config.toml
experts_per_token = 2
d_shared_expert = 192
moe_layers = [1, 2, 3, 4, 5, 6, 7, 8, 9, 10, 11, 12]
routed_scale = 11.1
lr_router = 0.00184
n_head = 2
n_kv_head = 1
norm_eps = 1e-05
rope_fraction = 1.0
init = "normal"
init_std_qkv = 0.0449
init_std_down = 0.0054
lr_head = 0.0114
final_lr_fraction = 0.0
Below are experts of layer 9 (counted from 0) of a mixture-of-experts language model. Rows are named gate (a neuron's input weights, with its number), up (a neuron's input weights, with its number) and show model dimensions 0-191. Each number is 200 + 40 x the weight over its row's rms, rounded and kept within 0 to 999.
Before each expert's rows: "gets" lists some tokens that make up at least twice as much of what it gets as of all text. This comes from a sample of Wikipedia text that the model never trained on. Tokens count by the router's weight.

# expert 35
gets: "b", "p", "g", "l", " m", "w"
gate1,177,172,221,178,229,119,204,84,265,218,207,143,165,154,181,183,146,163,270,195,212,231,187,129,209,201,256,190,212,192,230,191,214,242,152,199,155,227,192,187,111,179,180,112,197,186,212,137,156,80,246,207,158,170,205,260,202,172,193,248,180,222,185,228,165,171,170,226,181,217,239,150,286,244,216,133,236,182,223,191,201,159,173,232,114,164,101,168,233,247,189,215,205,153,153,224,165,217,188,207,169,181,181,198,189,260,193,172,189,178,126,212,258,183,218,220,298,208,255,243,180,196,273,183,177,203,193,253,231,157,209,201,209,223,169,209,230,207,142,219,220,261,239,233,213,176,169,186,145,167,278,169,150,175,120,192,140,90,174,195,220,197,196,231,177,223,162,160,264,225,217,270,252,226,132,119,165,199,245,175,223,239,226,210,155,205,168,198,212,225,192,201
up1,166,243,229,120,254,218,181,215,208,242,196,267,215,199,296,208,282,228,153,228,241,223,205,180,215,196,117,223,165,258,195,208,157,233,171,275,136,224,200,243,212,209,202,201,235,164,120,247,116,269,182,182,253,218,207,178,194,195,209,111,262,189,192,208,219,136,150,245,207,171,91,181,151,202,182,247,249,235,184,213,194,197,241,242,271,215,152,151,207,176,181,157,188,105,180,219,134,180,176,200,168,203,184,195,201,144,178,184,199,116,249,194,238,216,262,175,234,273,200,192,158,213,236,262,192,201,235,203,237,225,160,249,221,201,228,152,145,167,247,218,203,161,182,162,186,212,277,186,190,157,244,162,213,265,259,218,239,166,215,178,189,256,166,281,136,206,159,179,159,217,170,163,146,126,247,260,171,197,202,142,173,160,180,201,260,222,155,134,215,167,215,188

# expert 13
gets: " L", " G", " K", " Z", " S", " J"
gate1,210,201,174,223,165,221,165,189,210,202,253,231,235,155,211,204,229,262,147,174,226,206,112,170,255,186,195,152,222,297,149,207,184,162,226,213,129,154,212,179,227,212,200,241,225,130,239,228,226,206,171,188,162,189,233,290,219,220,157,237,249,117,237,270,201,206,199,178,174,215,220,195,130,227,189,160,181,161,205,143,166,209,210,170,271,103,145,132,170,212,147,207,170,172,174,259,176,178,198,194,187,237,203,180,267,165,164,134,190,202,210,279,215,183,226,147,219,165,145,205,201,188,220,162,252,165,145,341,215,175,293,199,235,100,207,250,253,222,137,203,149,205,186,249,237,228,198,184,190,200,245,202,192,132,205,175,249,176,133,248,197,200,206,219,188,145,162,203,231,147,239,94,162,218,240,202,186,272,196,186,179,259,200,209,155,261,259,216,214,191,231,214
up1,213,222,237,146,250,199,211,232,178,159,194,252,275,144,171,224,209,203,245,161,178,156,158,169,211,229,228,168,145,144,190,249,183,221,255,162,203,210,180,195,190,245,283,237,232,190,174,261,215,189,128,233,159,229,262,203,216,219,244,193,150,224,227,191,233,140,198,217,216,135,215,145,247,199,229,274,181,224,166,156,237,193,192,198,200,197,246,203,196,126,231,148,258,282,208,186,242,228,233,170,246,186,275,182,136,140,122,257,149,226,169,235,241,192,169,217,211,198,126,169,181,197,236,208,266,197,153,209,192,178,286,217,222,198,275,188,224,202,233,198,230,158,205,175,242,187,204,187,156,217,94,226,187,315,166,149,242,243,154,213,155,146,205,229,170,177,180,221,217,187,95,266,256,235,196,208,180,154,180,241,185,277,221,174,202,160,261,127,151,282,160,184

# expert 17
gets: " |", ";", " 0", " 1", " 2", " –"
gate1,228,198,221,265,225,169,217,150,269,195,212,205,175,224,190,213,170,204,212,227,230,192,144,205,162,209,187,236,217,213,134,126,200,254,187,188,150,196,94,216,223,203,261,133,86,139,159,135,252,172,150,152,141,250,232,172,183,222,170,190,183,210,193,200,213,208,263,206,270,179,213,211,141,183,216,158,189,257,232,211,259,186,198,183,246,212,242,241,188,261,198,147,218,236,178,115,210,199,228,128,137,247,160,252,138,177,312,200,183,172,169,223,185,181,198,190,191,242,203,197,285,211,165,162,170,212,153,254,147,209,272,208,132,200,185,216,177,179,241,214,247,204,132,250,248,256,209,321,166,219,205,188,245,107,186,239,141,292,228,198,152,245,139,193,204,212,221,248,204,243,214,217,196,192,142,263,204,201,228,175,200,223,200,189,262,181,200,202,225,207,261,196
up1,155,197,266,264,193,193,164,212,193,221,181,239,166,144,224,197,138,233,228,184,207,269,177,146,196,261,178,237,124,151,161,153,234,211,137,176,191,173,94,224,218,208,217,201,190,179,157,247,208,134,208,230,166,168,278,162,180,213,164,183,198,196,142,240,233,168,270,163,205,182,145,207,228,277,194,185,158,289,182,271,278,241,237,174,228,271,141,175,230,340,168,271,234,215,243,171,210,178,177,192,180,171,200,198,214,246,200,232,144,152,186,156,211,155,155,225,231,159,192,221,225,260,229,202,271,222,141,203,186,199,151,148,276,187,94,213,217,218,195,170,167,210,143,191,198,197,269,216,150,201,204,185,208,166,242,154,216,163,218,168,195,233,180,199,212,247,119,235,256,173,178,214,141,134,214,155,250,241,187,269,139,230,207,217,152,190,212,227,216,180,219,163

# expert 18
gets: " c", " s", " g", " f", " st", " t"
gate1,242,237,151,165,224,183,189,111,190,184,177,210,226,125,232,193,177,176,112,189,173,191,228,188,154,202,187,204,142,245,270,200,239,263,236,167,220,182,226,183,195,205,180,245,112,180,208,161,187,266,244,145,220,178,159,198,201,218,170,143,175,257,177,208,287,256,151,160,211,184,220,157,204,201,190,133,178,263,207,172,119,203,206,98,194,261,144,216,266,221,175,212,164,266,102,233,188,253,200,189,173,227,278,208,181,170,204,209,163,66,156,224,184,189,192,234,208,226,165,162,176,173,219,167,200,249,222,237,218,191,203,171,174,266,180,267,180,229,231,196,191,256,179,265,220,143,174,293,140,245,236,175,195,212,196,236,217,145,263,276,243,261,196,175,217,151,182,135,206,187,182,200,100,205,186,214,196,168,243,177,251,186,217,193,175,214,139,204,212,213,123,204
up1,211,256,134,203,212,232,127,181,199,203,241,278,185,262,149,183,150,224,192,133,233,245,258,154,160,220,260,182,142,175,263,222,261,234,219,255,210,214,195,252,246,272,201,183,182,181,263,204,203,188,227,267,156,196,240,127,246,179,217,152,222,237,180,129,153,197,273,306,154,242,208,181,147,245,195,225,224,221,236,228,185,249,205,251,232,207,182,169,242,193,198,183,219,237,228,242,167,164,188,211,180,337,125,213,176,203,288,232,196,206,198,206,213,239,161,232,164,209,199,174,219,264,208,234,202,195,249,158,212,183,102,188,208,194,204,212,212,197,242,222,212,232,228,163,237,206,201,212,102,108,166,148,248,213,200,189,197,234,177,154,229,135,180,204,237,268,210,218,123,245,128,164,131,162,199,157,239,202,215,208,241,166,184,216,244,157,267,242,175,209,162,194

# expert 4
gets: " N", "R", "N", "H", "M", "P"
gate1,109,110,196,197,200,171,222,275,198,149,254,187,186,251,193,173,141,236,191,158,236,143,193,221,275,208,135,138,166,159,164,220,195,207,240,195,220,279,138,205,163,207,270,160,260,266,236,174,143,266,195,184,187,192,219,223,191,243,240,285,201,177,241,169,188,185,271,178,220,122,221,248,115,197,198,210,208,170,204,226,210,189,237,235,146,185,178,294,202,251,285,197,121,288,206,174,220,204,216,212,200,190,163,192,174,179,196,213,166,201,142,233,241,267,129,160,221,193,190,236,192,190,130,190,142,235,177,216,104,244,205,202,249,228,203,139,233,175,185,254,221,211,232,193,250,268,201,135,249,274,222,232,162,184,226,192,169,203,168,230,225,183,142,215,180,186,284,204,217,220,119,210,211,201,245,222,247,134,202,178,169,230,266,209,225,155,255,201,223,213,181,181
up1,203,231,255,128,220,207,147,174,229,241,224,227,182,153,138,238,262,300,131,132,261,262,198,238,162,158,170,237,162,176,207,133,168,176,218,162,177,311,235,161,151,251,222,168,247,155,260,190,190,193,200,208,234,140,163,218,217,154,168,195,182,262,137,245,184,139,193,181,160,227,206,194,175,257,224,144,255,153,203,215,247,230,244,187,198,197,202,184,228,131,249,192,238,270,203,258,199,199,232,180,277,212,184,231,210,121,229,209,262,192,102,179,161,158,230,210,183,182,147,154,154,254,222,224,257,244,229,202,226,254,186,244,135,219,230,140,172,232,204,199,223,172,174,161,195,199,205,149,196,210,252,140,208,251,226,160,183,278,179,196,238,184,259,214,188,185,219,199,251,212,182,199,210,238,187,186,241,214,250,160,206,233,169,242,227,304,225,113,184,207,122,231